From a checkpoint of a small mixture-of-experts model trained on Wikipedia.
Size: 10 layers, 31.3M parameters.
Experts: 224 GeGLU neurons an expert, 1 pick a token, a sigmoid router.
Training: a variant of Adam for the experts, 603M tokens.
Below are experts of layer 7 (counted from 0) of a mixture-of-experts language model. Rows are named router (the router's row for the expert), gate (a neuron's input weights, with its number), up (a neuron's input weights, with its number) and show model dimensions 0-191. Each number is 500 + 50 x the weight over its row's rms, rounded and kept within 0 to 999. Numbers have three digits each.
Before each expert's rows: a language model's description of what the expert responds to. This comes from a sample of Wikipedia text that the model never trained on.

# expert 18
It responds to: Opening pieces of longer words and names, such as par-ietal, Em-anuele, R-oyal; also nouns like man, Cup, season and table separator dashes.
router:500433508466634484566506480370487559464543661553546526460489454535455542524553566419526524519488510540558486482618434494473496498504541506475505518462562496499578549506499413506551522452469478486461415480518553565393459565483597530510473528497468538548551542478540526512467441509535540470558487560471492431474501477535398540470393486534515484485488474488408531607501496476518460425387490494428458548479511473465529415448496466526426380470524530469444545517462436477486495433538488577488498514523584495509564612529485557567511405458549578517459502536522390452466602470417546525
gate2:505524476557458582482438476477483510401395525536501464500503445430502499545517573514557482520520446414540634530421538466480447541553431462492525469476492470505471507559488543475490580408566547524556510558448454420535630597486467555517669410510408490541524433528428384465568578534486515525496496504515509614576544500529470527510536397470450505487475562563511522484497484514444475500467445458478538486453528412584500414494511530525473464550450588473506497524553520518535441480448473540593519438475473482468509427546503483613554466482606490541485478475415561399533523511520505473
up2:441654535308676525503568457534441537498506458505525482533445557545501526539484519606437491551560538520522476526439517485518458524470518505539536560521580522487480464508397414491500467424415474557506479480518490586492490531594558559472493507611542507494507487508428489565435528487484449506443443472536548477519480518415537546557535395507484514429557549502516504577436472463398446487510391483451507575502602414517495477545496396496528483544481529473429496515464536534480495542531501511438443538407535474435469458450427491497579439573471490468481457510435471478482514514448439532

# expert 13
It responds to: Commas, dashes at the start of taxonomy lines, and evaluative adjectives like new, different, old, important, successful, separate.
router:474550511505562476357486444450521495426438444502515507537453506503492584530552567464515537506520546528580456444467495509469438550528469523547576435482474522504540513481512471518579506548405596511476490423444466484482485509467529609647551400448481493565575468481433593479559632498502440484510504532452462522442469540380439547483483500421451548456520490508475530467538581533521505517491516386500463507493510477498441581469590494511435437489481509475517521526456460486552550496538472490486454492538611438615521521596431426538507394408388423523565574525492492497463530516511491584
gate1:465490483476408574453533483514485542539424516443538530526546488502402487493539440505423409480472510490511471514521536502450570543456422514509500552514557523512440517536568446533487448539482451532478460506503534601434542483491520439464529471435628496493505512592473474490381399490423449456581624499436557512456387518496490536508489421510476518498451491542544566527463484454509464573452416481484506509516445488400570488349434552526481487468500522544519417526496520561469482561503498587580459468525556531345552522533510498549586467484389460498530463450579502601526541572508412448
up1:424574525509457479546437465577423493618490406500510483517428447480551516495465494584459514453473477544434528511453511491462475535496528471468490556465487512460551429601573536549489467410532545570546519473510544522544557505450453484455402435511580495455481533516397558507615399489529533504502538480671465514536500505477495521532428463572517504489506486496431516524475447520500606491553459512535515452503435489448573479505386615484522544546492497604432464546526469544552492472458455481566479508496542451569527620445558515501572443482527440557584441508430489507643468547551550441

# expert 15
It responds to: Sentence-final periods and following subject words such as This, It, She, However, plus suffixes like -ication, -ection, -ique, and taxonomy "y".
router:554538418491619559426482422491526472535491498431486570570557589547429421552517502455533456471547404455520475476488400524473479484491609485446501518482528448521470457504502411543524503507421482515503530427480516524458502505563454471529431411422517471553505515528485455486511573454457475399528548510504505554500624361477417525495481441486544498377517537465491555526471593555431514461522506444496500493476513482479454565506466460423492533516593451539579566493509485435397424395461537562414511550551485468532388420543532539501486454479500430514454513509514504546473456526439437631
gate2:515484576472438548499441442534567570526514421588460539523488553425414469579518398453519400480506431539578503485410547511567499530574527452579459422570459498495545513451523623512479459486486523493541504421415534443460445536508421492449590494534540524542546438482449448545583561573444486537462505551480490599511426553532512401424509422560511465451543511456514506414532434460507522547475502516531514464466541492549567468445595568507505539541454461502461473499581550502536485537460494486432382533473479480514420523472574441425486505516459521573425517527440487483561390585457543566
up2:577443575560479465514469525546537535452500395540506437459558525529495492533531582521563432513557452462489597531399552481542520525626526480453546414552502501533449557484452502505516559442473453484451522408460537460533510456565407407523538529520567485502543435478537575538513504388554463573457425553463565452538505472464442468452458506588529555515506452444504469546462583434534410565455503558523559465461522444437477537416488496485493470535507521462518387555531553511427471540505507424425449419521461512463519406547579400473483469486558451558543417511547384511573477488428557504

# expert 2
It responds to: Word stems and middle pieces, often before a suffix, such as re-app-ointed, mass-acre, pharmace-ut-ical; also the word there and diacritic letters č, š.
router:505442543473492504500486538496495472458511514510470476458490532474415551527533482449482496472381558421585478450473433500642557510585518490464474477437580495467504535536512455520527476476474508527549452564569507538512453571496555513505612511554526471546440505478539536493515595478540440574540563549405529367537497553477468468462555344522557576567477612529560442597536540480423537453563555527432484523402481502461526494477528451430403496588486462615508562476477472456441466523512485375515491556512471525619503546531441444542524555493484547490525396447481508477514551476569484504
gate2:475569569552512433463563518474417546477462529507521469540526488550557443433400456505541451603544501507399510470608512514426460500408605558513549495446488427464473469513552463538519521495531459495519553509491451585553489422403448493447532495481523396565481493500530516517460477548458416484548567504583479415479467471504512508590433471476419537615464453564486484507542405516529515539558517553517564485459421442481487586548481418533548539457534471548410483397488492579439643584498549443471412554474525546530475572544602533492517470507483433562514548451555533487458483472531520530
up2:537435540588510522495559439491560609498485461457508511531490587510460522439468441456462456494541575510520509491446534463477543431495492545618486489434496521502458485507505508548530459497584492549514569493483520628504495435494416499448598404535465476475449519534560527449464491439488413507609501543551487476435541401555536592492503458472424441555566535459485535499519473418507456491545511421506410554452460506460498543562551500503519425515512488599418505556439615571482573541464539493523532462381491443437554507492471510413482416532566441472506459548527536554468524567660509410

# expert 5
It responds to: Table cell pipes, commas and semicolons in score lists, middle pieces of split words (Cerambyci-da-e, indef-ini-te), and nouns like judge, province, trial.
router:463414454483500607512465478453498403541572488578447488539477472499530384545529452460395451524552526426519525540578467494398420573465472447547562446522554465477528521486524408523530468528451477434535414488492544449586425507591525475417470512517549440592480574491502504470476422459537593485538502462451528583510429561473467506481461489589485430474518536546440543469500533563471473554537520480468583586474556498545437549465554423519602621496467498563489563467470501441501454537453539471596487431500517442522550529582476481455396502451535486461628434496523515512460540483431482520
gate3:467535549482521448574549505454605547464467497455514486529452475461447523484613589482465525443475485476576499443508499537467422516539569459458537512483494424430545546550495520502485504464522569527468427494477528437535602510397575521444419485538466507526520370521546414511542473443522557485455560545513564508553479490444576534521554408482478484558434437519451377390430468549590505470392562436531491501496510477556486557513492427565498512476506475497447492476343535471545495554392598479477549525409442470551488520571581478464579538514465512421463404521501451437519466512515537511
up3:482471429486528484554657449576465569474588641497488510606476472556487487423472566529498518491470540532631564419449429398451461498465498475536467518462449473502478350589628471495498456533555415507576471487611468389561538508522534465519525624471531465508488488525473512612484496501495441501566494484456564525498444489439492473503440535526524509475506501397552514509500455463594433451521419434544458480538585472562511490509445597508460457446450507544519490516567531567521499467548468492487464481529503492489457465562469444529459494517496561422495566486500517405518505499448486473

# expert 6
It responds to: Connectives and articles inside running prose, such as the, and, by, had; also suffix pieces like gastrop-od and 78-th.
router:464525489487569460479558457523488449461522541510472487430584486533535525625576470485488440593495466519491419546532456498384522470541410486515485402472525503535480448515518448578456358473402501456511441462498498460498504461591549602571424476564496502485510548572540598481564464337527476591516467519475414495472458542407486379529470481475543512479510521499483487438489569454505511503465601479519448545443505528561398469486532417502520480397518489510512546544552476490509579467499531564555499448572453516580540458572552525504561488507456581443478378438504513521468529509444535523
gate0:515455463599531547495440514438527466463532517493506437476461438442462497456471505518576409546505516586541487545551565445489544540482482471474570602510456514443541520473471499502487501445530559430530480441534510498447608471577456480547526483453503400526419538493566456541453566456576531512516434526521626483523497534559498446506559468554587517557628453381511543514608597517520490619444435478512478503512632530576493447612502545505575563486518602572519498514413489476431477424534562530514453543435578471554501524602454464493429502464438488535543467492494528511548555502523483489
up0:524533482415492461520449491548505485527557402504444508591501503492471463467450560516605494513507540598462573419428508459432435572471479463557573551577467504483511503501284511505473543483493457448540436447497506479408470546470410563522418426576580480465449535473482534610440500494580520548574542495490495500508440451509503437511532507509516494441520465488548493370437553455418509493549499485474472528477522486476411492444465546424493502420475505478480414396537433499416451424565468539603611509463562437497529484512491456483520479549463474533475511513478500452617482477462444479

# expert 22
It responds to: Word-initial or middle stems followed by a suffix, such as dep-arted, beha-vi-our, wid-th; also sentence-ending periods and table pipes.
router:453485535403547418550613603481491483589388579530483469513524500624503485554508538446474465524441483537527504500517498525498511526465491446475514546487427552446535500489454439530453388519502515476603528413570474530498463501499515527506458429450517502507475506574527528525500467542501563516543487585420555571480537441447439451602429410543549520541499581488484423583483479506499400624572505559448517420437521511502408535475511553448487469568477366472521464556453523488584533522460472435481602514549493447506426430515546490527490548530535553449444489481531385469473533519402458541
gate1:590559490502473469575517492492477503535501485561505456386574387454504524518489538480494498453505424520459564498578561491379607473454578545449584488495527494543497469557471465550457524553455507562506483490544492471418498459600472457523511531520449535403438493453496595464491455509521622427478506473561488488499521493509558458358557547535533527529535474594507548582520470461568452543516541502519485546513512515505487509511561463458434463524428590414447492500523472543421553433523548416510552491483631572471469461538501353468506489416398535455395466604521464514519481466500556517
up1:473393561523515606564499498525498485458515445476539501526505467460425501477540521451535476585540503511528488524527476553584559532552463474438452445531431504534429525512526509484596500419531497429501521413538573593497494614556440471453548461541466491569555580572525528547424560526607494463554414424426567421472488499550531521483559504430500575472436484479485482477440536595541531465551568563545556435526532592514509492465447438472460572587454540535484497570463481507513533543436437473477420516505507455424547447501426533621644443473425549471454515443524494482471477492545564417

# expert 10
It responds to: Prepositions after a verb or noun, such as in, with, as, through; also closing braces in superscripts like km^{2}.
router:458522486442496430515479515447515485524644555478504456496479560585486488564440444508477539555473527527435487466573535532418533436503499467518541494428506464499463474473504433565431557574481565560513507495486439452394502497615555512581529514537451493496460461498554498394521515557553420538619419553514517430509598544496502519486456467575505507483556494517450487501438490461496515503406549486424488494449459426520470540636468452526504461426519509455538462534496424522564544435523466534615534489355499521601459544524506453575417434375607508484503484458449538482410475453511527475
gate0:464556497471451534501482475569430559527523454502549568498459567325459572415397473554548404571482504456400430508435363472523516505525523488565494512562433434474532537596479485535469467549446535483498445449534443490458539503469467505516391491521454482453496478455532471484520481491446464438428540475424479435485456486590472445493530489472449599466516501492538448520430563490548561392462463532532524430467378547504544520469467517496543451566523422420588600491460514560500532491515492449510501538520539599435517496470435515549501492580532509492462399440439597507447549496480453571
up0:531484435475539422569500491528481512480474482482461592535442470617433400545602590485481584518379447424563528599475509499520512554527445529455533529434511580477440538410482447417490562612512434501535490520460556521551470516516550575454551588455559524525476460456566553540479543495574572581524448540486491564513497456541466502475543401502426499522549540535497525520530565492463421450518511530491510492412521452510447543489513518466397617383563558519425473537468460539577414530537482595524464476494460501449520588474483540472475536590501546591475447501516529451465514488499581476

# expert 11
It responds to: "In" and "During" opening sentences, the "co" prefix, nouns like team, band, city, and middle pieces such as mon-olit-hic.
router:455369466374493376498538509485456555491522490546488488552515472548556543554484546545540496569471511585444458543539489453552555510536357449481498533450466559463481519556475507536467579482535525492418554451572423545426437463542540404497512538443442514556453480561527565490482568523506523465515546585484549543536490428479525532511434448531488585405430468526469484475506512449471463430554499499544528539471530441540462504468468455497489422468540541462534493493448511499530531421531507514437421508413483492501386556425483532543422509531604545467570374487396384490539481411417571488
gate1:474548517539510605480429509495554402526431473523515547528504494522459527462462601472613495523474316480509523487551519571435539434481510495402497491472549466509495495562549496552490401514509432506538510456496438443523526535501474519501454503504534345556458538495461447459422570490485428558554557546525549549502431469516493461547526553516454553573483536619530530531460526516604477502545549431470477494481517562457449490490483506566366468566529444557517555496555433613502545601564506545451490466470456474462462468550576555537544394449580519549526533421412504526528474547546452489
up1:600482451501485410537566586500478446585435462484564448469524454574489487525487454496479453540492554565451499548445581422565458544513417514558458430479520501438447518388483539430472515452419556477497512523525439440534471455567462583506475505471510490432473446479517491494465502483471469544493558499513489561526518500616444519455498469389534450468524548421483496489515523428442503611490492579478472526476587523408504582564532458403524448488421482483593499571525591519454391342465395425552446509520479444505547499419449561470495495454475504500474445517497472447500502463398417465

# expert 20
It responds to: Final pieces completing a word or name, such as Wil-kins, termina-tes, Tbil-isi, impress-ion; also table headers like Length and years.
router:494454537440550512395544558430523599536493489444497513460479552466449424519495568473469480489509527483512370426510399479561410546438545498491485494524463569447422459513432488456498469515439461390469531559457448495547461522529493526510482395451475467429541578589499479527568509485505489518466386519572498490540485483442513457450510432461448468500551450496451414500486502475514432516594521457546522370445502447531561472468530459465402518484451382512555503534510468441474484466546484423613563572518460417510474398503570430469533471480478561536379448485471447508484490415539545602
gate1:525631466476478490545547451508362585477489434455555459544550454437475453508560570535499474429507519496555532459503499528428530540524467469447504434504531563522497472627587529460496510472517391547524463575516539466429575559507482487381539554461558539546396502529527541500470462555556566437491559522571587510503443486561483451461528533466564589529533533538539525594499473456429479510501467431591459577522533466579612466488452562492562535577515503527499501385448519509470503538512523566582492521585489466493472494444454529494554521525471498469506515515458535432508471555627644484
up1:507496475538548610467547498529420501528518550395470521444557516514525448517564487464553451549479530399498562541436512410491462415529582527519530524564489458568517437560525539542508559512540501507553555535466512420488569458567491428530473472397406553604533538516426490474480447475468518612454497441503568422453561477479558525514453487475567455475556462461576441475407506473586430610516522438534513542514453441476507427514415426537372519435490560483540482564606540480474430503533558489539547591562589493546592454508413503533433462490516480496488426452507479571488500490499458472

# expert 19
It responds to: Modals and reporting verbs (would, should, will, asked, told, released), plus row-initial pipes and dashes starting table and infobox lines.
router:387477530482531516484436505493536482411471458522434502583581498497591577597582538612431497590499463542323467504565437546384531464511509444522467556469508597521418468607468468526520502536469565536607448447451493501483471507524504532504485527454469552563476522492544533541500447569472499468458493536515511524479580453511402563448513488480471486404561520461455465525480477503459506521559481470548521471485511508473500497562430505427525529436464498533503517486449525551546480571406487519550511644570495532608499431566570597468411521492580434532534547503529504453509525471421484427
gate1:541476511549404392546512492494529587518526517555474488581479394490587508513476391518528537488455455505477538489455462560444486501478497436448495534434508471532497553491496424498456491488490527538510529535413603504554506464447559485484514561519570567448497487527556516672470568530477498453450458442517523479468461564461539426592510550492465483615488483484580579522436446462529469517475528505487469538585559537592516543520516553462433377490427548516491515504451436609483495444523485502405515466515561531502551583489532483501426637477360508537515498495460545395469443604547467495
up1:566523490520505544516586554504549422533569592578457359484458585526512495499588518514424503440574448414598448450615531504532522443499544446488501463479539468513495526475504529536434494496463453513397518515434526549460408510492573453440532514503577518424534482467407486519590452520468554453518541472455480573539460352520518535509454493472414496510529463526521445530448443553504509527533545490458511543436472546507500488453464557494460504562412517512497470461506524420500510512525499509496534409474535491495464623400476437524505494463425457614418480639537477504496564455619436438